Experts of a small language model: width 256, 349M tokens.
Below are experts of layer 5 (counted from 0) of a mixture-of-experts language model. Rows are named router (the router's row for the expert), gate (a neuron's input weights, with its number), up (a neuron's input weights, with its number), down (a neuron's output weights, with its number) and show model dimensions 0-63. Each number is 50 + 15 x the weight over its row's rms, rounded and kept within 0 to 99.
Before each expert's rows: "mostly gets" lists some tokens that are sent to it at least half of the time; "comes before" lists some tokens at least twice as common just after its tokens as in all text. This comes from a sample of Wikipedia text that the model never trained on. Tokens count by the router's weight.

# expert 235
mostly gets: " released", " built", " published", " used", " received", " Nominated"
comes before: " by", " in", " to", " on", " as", " for"
router:57 61 61 51 58 49 50 63 42 75 43 39 37 33 45 30 56 54 53 31 50 72 71 29 75 35 63 14 44 70 73 50 52 45 42 60 51 59 40 64 34 48 36 62 48 47 70 55 22 28 71 46 57 57 56 34 66 61 54 33 78 46 22 66
gate0:52 30 67 47 56 16 12 58 47 29 57 12 72 44 34 54 56 45 35 28 75 34 42 21 51 71 63 65 43 49 80 74 52 72 37 58 68 58 40 49 45 57 68 43 67 53 22 46 22 28 58 46 57 49 48 60 47 34 72 30 56 33 28 62
up0:42 16 54 48 60 49 43 63 66 70 78 29 66 53 35 32 39 47 50 50 40 50 58 41 61 66 82 62 74 42 46 52 45 80 49 66 42 53 24 25 79 52 62 41 44 52 09 66 47 50 62 59 37 31 48 66 42 63 66 49 56 41 27 51
down0:40 32 33 39 57 71 37 22 49 68 36 26 41 32 57 36 37 56 83 40 44 44 45 50 37 29 58 62 44 29 56 80 51 39 38 50 64 61 56 55 21 11 65 57 49 45 41 40 58 56 52 61 91 21 36 45 54 51 78 27 53 31 60 54

# expert 242
mostly gets: "p", " Cor", " comp", " app", " tem", " Ap"
comes before: "-", "p", "|", "ective", "in", "ost"
router:79 73 19 70 31 62 74 51 58 34 58 73 40 55 41 23 55 25 51 57 29 61 47 62 64 71 54 62 32 56 38 63 45 44 33 43 68 30 39 52 51 32 57 38 36 61 63 45 28 43 75 45 52 51 56 50 54 69 65 80 23 60 44 33
gate0:68 53 54 33 63 59 50 65 35 45 31 59 62 44 87 27 37 56 42 42 23 51 65 21 42 44 71 52 65 40 54 87 74 60 50 56 52 60 47 60 22 78 58 53 39 36 37 47 43 59 59 46 57 51 62 57 70 43 38 17 67 80 40 78
up0:47 45 64 39 16 65 43 35 60 33 54 62 40 63 24 48 52 32 63 58 62 45 43 51 28 69 25 32 39 24 53 56 27 39 53 40 41 30 51 48 45 08 66 52 48 42 54 39 58 62 37 42 45 51 32 51 52 76 62 72 53 46 59 40
down0:72 46 53 32 57 63 38 21 59 56 45 52 43 52 57 61 64 25 39 37 26 66 37 45 45 63 28 53 47 32 97 54 24 64 65 41 56 39 73 65 55 75 27 25 25 54 41 67 57 47 49 28 25 62 34 57 41 75 13 62 56 56 55 55

# expert 91
mostly gets: " had", " has", " have", " having", " does", " despite"
comes before: "\n", " been", "==", "|", "The", "In"
router:44 56 67 48 67 47 51 64 57 48 33 44 57 66 69 23 46 62 65 43 60 63 36 32 38 57 27 39 62 72 33 47 68 41 53 27 63 20 64 56 23 59 60 47 45 46 62 32 35 36 30 16 32 62 29 45 27 41 62 71 15 37 38 42
gate0:85 64 59 47 49 37 43 44 80 30 18 83 55 41 38 38 46 56 57 82 30 42 50 47 27 67 64 71 63 57 44 60 59 55 46 59 55 32 60 60 50 63 45 21 55 44 50 63 53 56 65 09 34 79 37 63 47 37 65 58 56 18 52 46
up0:71 41 60 58 42 70 43 70 51 38 36 64 66 27 52 53 30 52 35 70 26 46 39 53 45 58 31 84 77 51 44 28 47 55 38 54 59 35 61 65 27 65 33 51 50 44 59 69 49 41 48 43 36 85 40 54 42 68 72 51 84 52 49 32
down0:50 39 68 44 45 87 46 29 32 50 45 58 46 52 45 35 37 70 35 72 68 64 84 60 68 56 55 62 43 54 34 50 41 38 29 34 64 60 57 48 69 57 29 37 65 35 50 74 30 44 30 56 12 55 59 23 36 56 25 43 49 37 55 37

# expert 213
mostly gets: " started", " opened", " began", " born", " signed", " announced"
comes before: " in", " to", " a", " for", " on", " the"
router:58 44 61 54 50 54 17 42 69 31 25 36 41 47 41 63 51 46 72 33 38 57 55 17 43 48 47 65 47 53 53 65 42 43 23 66 57 26 48 63 30 57 53 55 67 49 61 26 40 44 68 54 87 40 32 41 52 65 50 38 60 42 51 77
gate0:32 22 32 35 30 57 59 61 35 64 52 36 48 36 46 53 60 37 40 48 22 45 41 41 13 30 58 55 46 15 71 43 56 49 51 68 42 38 35 55 16 44 57 65 30 58 58 34 38 42 67 56 62 64 45 72 35 48 18 43 48 00 53 28
up0:63 65 71 72 53 48 41 12 50 46 43 56 65 65 62 45 44 53 66 52 61 64 51 83 77 70 28 34 66 97 40 57 48 47 35 37 69 69 60 23 91 67 45 45 39 38 48 53 55 47 38 39 41 47 61 24 40 40 64 62 47 88 57 64
down0:70 39 42 52 28 47 38 62 44 42 31 41 42 70 49 77 49 76 35 18 49 38 52 72 20 31 55 91 65 57 34 65 22 57 26 53 44 31 59 40 62 68 73 53 33 56 40 17 43 29 62 52 67 36 34 57 63 63 29 50 31 44 48 13

# expert 144
mostly gets: " 3", " 21", " 20", " 23", " 33", " 53"
comes before: " |", ",", "th", "–", ".", " century"
router:33 32 31 71 49 71 23 59 43 48 37 35 40 55 32 37 47 00 69 27 56 26 47 54 43 32 45 63 54 29 72 47 40 80 43 53 55 46 28 71 55 58 38 26 53 61 30 51 66 35 74 37 54 62 69 65 50 19 39 22 52 34 27 35
gate0:65 17 55 40 39 38 61 49 46 68 37 62 53 60 43 38 37 42 48 53 34 54 62 55 53 46 35 37 65 79 00 36 54 48 53 27 50 43 63 76 53 52 49 44 48 30 57 71 73 66 36 33 68 35 67 56 47 50 45 30 67 57 71 41
up0:57 25 40 43 47 65 47 65 44 79 57 74 37 54 32 36 36 45 62 41 41 53 52 51 71 35 49 41 61 54 20 37 51 63 64 45 61 34 69 78 33 55 35 47 57 25 36 58 64 54 35 20 61 51 76 64 40 43 35 23 73 51 42 38
down0:54 27 40 63 63 63 45 57 41 73 36 67 51 67 77 44 53 47 52 60 09 59 49 53 46 41 59 76 34 63 35 63 36 63 44 54 65 51 55 48 40 74 30 73 48 35 63 35 54 54 31 23 39 62 49 12 34 27 27 46 61 37 54 41

# expert 92
mostly gets: "eth", " seen", "like", " even", " than", " replace"
comes before: " the", " a", " well", "yl", " his", " be"
router:49 64 70 43 66 29 59 60 52 45 64 50 36 51 75 23 48 58 31 33 51 81 62 24 36 53 59 53 57 64 59 35 64 51 63 40 27 54 39 45 63 71 56 59 31 42 45 64 57 43 52 79 68 62 55 34 70 51 47 45 31 34 44 52
gate0:44 52 62 25 49 46 53 44 31 48 58 59 37 60 51 37 13 64 52 34 57 53 46 42 54 44 59 54 57 59 84 78 81 69 56 37 50 61 40 30 59 85 38 32 21 45 46 62 31 00 46 57 65 83 43 52 54 43 43 27 29 27 47 51
up0:49 37 52 45 66 54 51 49 57 37 55 67 42 45 42 51 77 60 54 61 34 51 47 67 54 67 54 44 49 23 54 40 37 59 53 49 38 46 66 72 46 28 48 42 61 45 36 47 61 89 55 44 15 43 41 35 58 82 53 67 49 61 71 59
down0:55 48 51 34 53 53 56 55 63 53 56 46 56 56 59 49 71 45 40 15 50 61 53 57 50 53 51 14 58 52 45 36 52 48 27 53 59 58 37 47 46 49 56 55 46 33 55 73 16 43 47 34 25 66 79 57 40 34 42 58 70 41 36 46

# expert 138
mostly gets: " returned", " similar", " along", " followed", " away", " together"
comes before: " to", " in", " by", " with", " the", " for"
router:57 34 40 56 51 41 56 51 39 51 35 36 23 53 62 41 48 50 45 60 48 53 39 45 82 57 46 48 47 51 41 38 72 77 42 54 77 72 63 47 45 40 38 31 59 38 56 61 25 64 70 51 46 39 29 65 45 31 48 17 50 63 53 48
gate0:18 26 49 46 67 82 59 31 65 62 52 53 60 37 62 40 89 56 59 40 56 39 33 29 53 41 55 45 37 48 62 69 55 60 60 57 62 47 47 24 56 61 36 45 36 61 72 32 49 53 53 51 59 52 30 49 42 53 54 34 48 27 35 48
up0:26 49 67 43 51 76 67 55 27 76 82 45 28 19 78 51 59 50 71 25 58 32 45 39 45 22 59 60 56 59 88 49 53 46 57 56 51 66 35 32 25 77 35 42 62 05 60 33 60 17 52 62 40 84 33 36 60 45 35 47 48 19 39 50
down0:36 56 15 49 44 66 60 47 39 50 54 51 62 28 35 54 54 51 74 37 34 46 54 70 61 44 77 59 35 57 26 66 33 32 54 33 39 40 37 46 54 53 68 28 60 55 35 67 89 74 39 69 32 44 35 42 58 54 39 22 37 67 54 70

# expert 101
mostly gets: " also", " only", " later", " then", " well", " both"
comes before: ",", " as", " in", " to", " than", " known"
router:69 43 58 42 60 61 62 52 65 55 63 42 31 72 65 38 42 69 63 35 51 41 45 57 71 66 15 51 37 50 42 26 61 65 37 82 56 46 45 62 51 51 13 23 62 36 76 58 34 21 36 58 40 48 42 65 22 58 61 56 53 55 64 56
gate0:72 20 84 48 38 58 61 65 63 66 42 51 75 31 49 49 47 46 48 55 20 54 36 54 63 36 35 62 59 62 01 54 50 32 72 48 67 54 61 47 70 58 52 42 33 34 48 73 42 46 36 33 42 50 47 38 43 53 49 69 44 44 62 41
up0:72 26 82 36 50 67 55 60 52 48 32 58 73 37 57 37 49 49 28 49 40 48 48 55 52 53 42 64 59 82 07 47 58 43 68 59 64 40 66 64 70 58 36 32 44 41 41 85 53 51 43 38 45 35 48 41 37 55 50 60 70 52 75 33
down0:51 32 44 59 66 36 58 64 64 73 46 18 31 49 44 44 38 40 61 41 47 34 63 59 24 41 45 24 60 38 60 41 71 34 85 47 38 62 66 50 64 70 42 52 46 83 55 64 55 31 69 58 23 55 56 46 54 55 56 67 45 33 72 14

# expert 199
mostly gets: " included", " joined", " Nominated", " featured", " includes", " featuring"
comes before: " the", " to", " a", " that", " by", " in"
router:53 44 43 30 66 58 48 39 31 38 35 51 41 38 53 30 30 67 54 64 62 17 62 38 23 53 59 31 29 51 37 63 47 67 45 61 54 25 49 85 47 51 55 59 72 60 21 47 34 83 28 31 74 36 26 36 69 70 42 11 39 84 34 69
gate0:70 34 32 30 52 45 45 56 59 60 62 62 38 53 46 89 58 63 39 62 54 34 44 56 37 40 53 60 43 27 29 51 34 41 54 36 22 51 79 49 61 65 49 48 35 49 47 27 54 56 47 52 74 62 47 46 36 17 17 23 42 10 38 52
up0:35 18 45 66 29 47 18 43 55 25 54 29 53 74 46 36 63 25 42 32 56 73 58 56 61 70 51 62 63 53 58 41 48 50 74 38 72 58 47 25 37 43 57 46 38 44 44 49 55 38 47 80 42 44 38 50 41 56 55 69 63 53 57 41
down0:62 35 44 50 31 70 54 69 67 49 55 35 56 55 60 59 18 47 51 39 46 42 44 89 49 66 59 44 57 58 21 29 37 66 50 50 50 43 50 37 38 47 53 25 52 41 41 28 53 58 63 53 48 05 40 34 43 51 55 30 58 56 50 30

# expert 152
mostly gets: " would", " could", " went", " will", " what", " worked"
comes before: " to", " be", " on", "ing", " into", " that"
router:36 39 81 45 79 06 58 37 38 45 38 44 63 37 67 28 58 73 64 71 47 62 33 39 31 61 38 46 54 72 54 43 61 62 36 56 37 55 58 50 58 69 43 35 47 51 48 56 35 33 18 50 61 32 47 35 23 66 41 39 52 81 49 69
gate0:67 39 67 64 35 28 55 43 45 46 45 62 70 42 34 49 29 40 64 34 76 03 52 27 32 55 61 62 52 58 46 42 53 61 29 56 52 56 55 44 45 66 57 22 45 41 58 47 41 62 69 17 41 28 48 26 40 52 24 55 67 72 68 28
up0:59 51 31 49 42 70 23 57 90 33 52 28 45 82 63 70 51 42 39 40 26 68 32 74 50 33 66 44 66 34 63 60 25 28 78 45 48 45 38 43 36 27 47 50 74 47 36 52 71 60 56 75 81 66 58 88 58 53 53 30 45 33 42 60
down0:53 32 59 47 40 62 17 22 72 52 45 56 28 48 48 43 45 73 71 36 27 65 47 72 49 39 38 71 57 58 30 44 30 48 59 55 63 50 38 28 31 39 43 52 37 41 39 33 54 21 17 75 45 43 48 25 53 40 21 46 58 33 50 63

# expert 72
mostly gets: " Phylum", " Synonyms", " using", " :", " featuring", " include"
comes before: " the", " a", " \"", ":", " an", " his"
router:60 73 73 42 61 25 40 52 56 73 40 61 69 81 40 29 47 62 50 45 43 30 67 49 55 66 63 38 28 36 75 56 58 66 54 59 28 47 32 60 43 55 44 39 68 56 59 45 35 62 80 53 77 68 66 24 62 63 50 21 53 68 38 30
gate0:60 32 53 54 57 60 61 58 53 52 69 77 59 60 70 28 69 61 45 47 55 65 19 46 29 54 41 58 70 69 55 32 29 55 48 49 44 57 48 46 41 55 67 60 66 56 30 25 77 67 52 50 57 66 32 42 45 40 59 78 39 38 13 09
up0:26 58 47 53 39 67 32 64 52 54 68 27 38 31 60 78 46 24 33 70 44 49 70 51 61 56 46 38 67 29 49 76 56 56 49 59 68 55 45 69 60 50 27 27 36 18 33 52 51 20 39 26 50 22 63 52 50 59 33 34 69 56 76 59
down0:78 34 45 40 55 37 59 69 53 64 35 28 48 12 45 80 53 34 50 53 51 41 56 58 40 52 55 39 56 46 65 53 66 51 56 63 64 51 38 74 45 75 51 77 36 43 26 48 37 54 60 64 49 71 48 42 49 46 34 47 62 52 48 55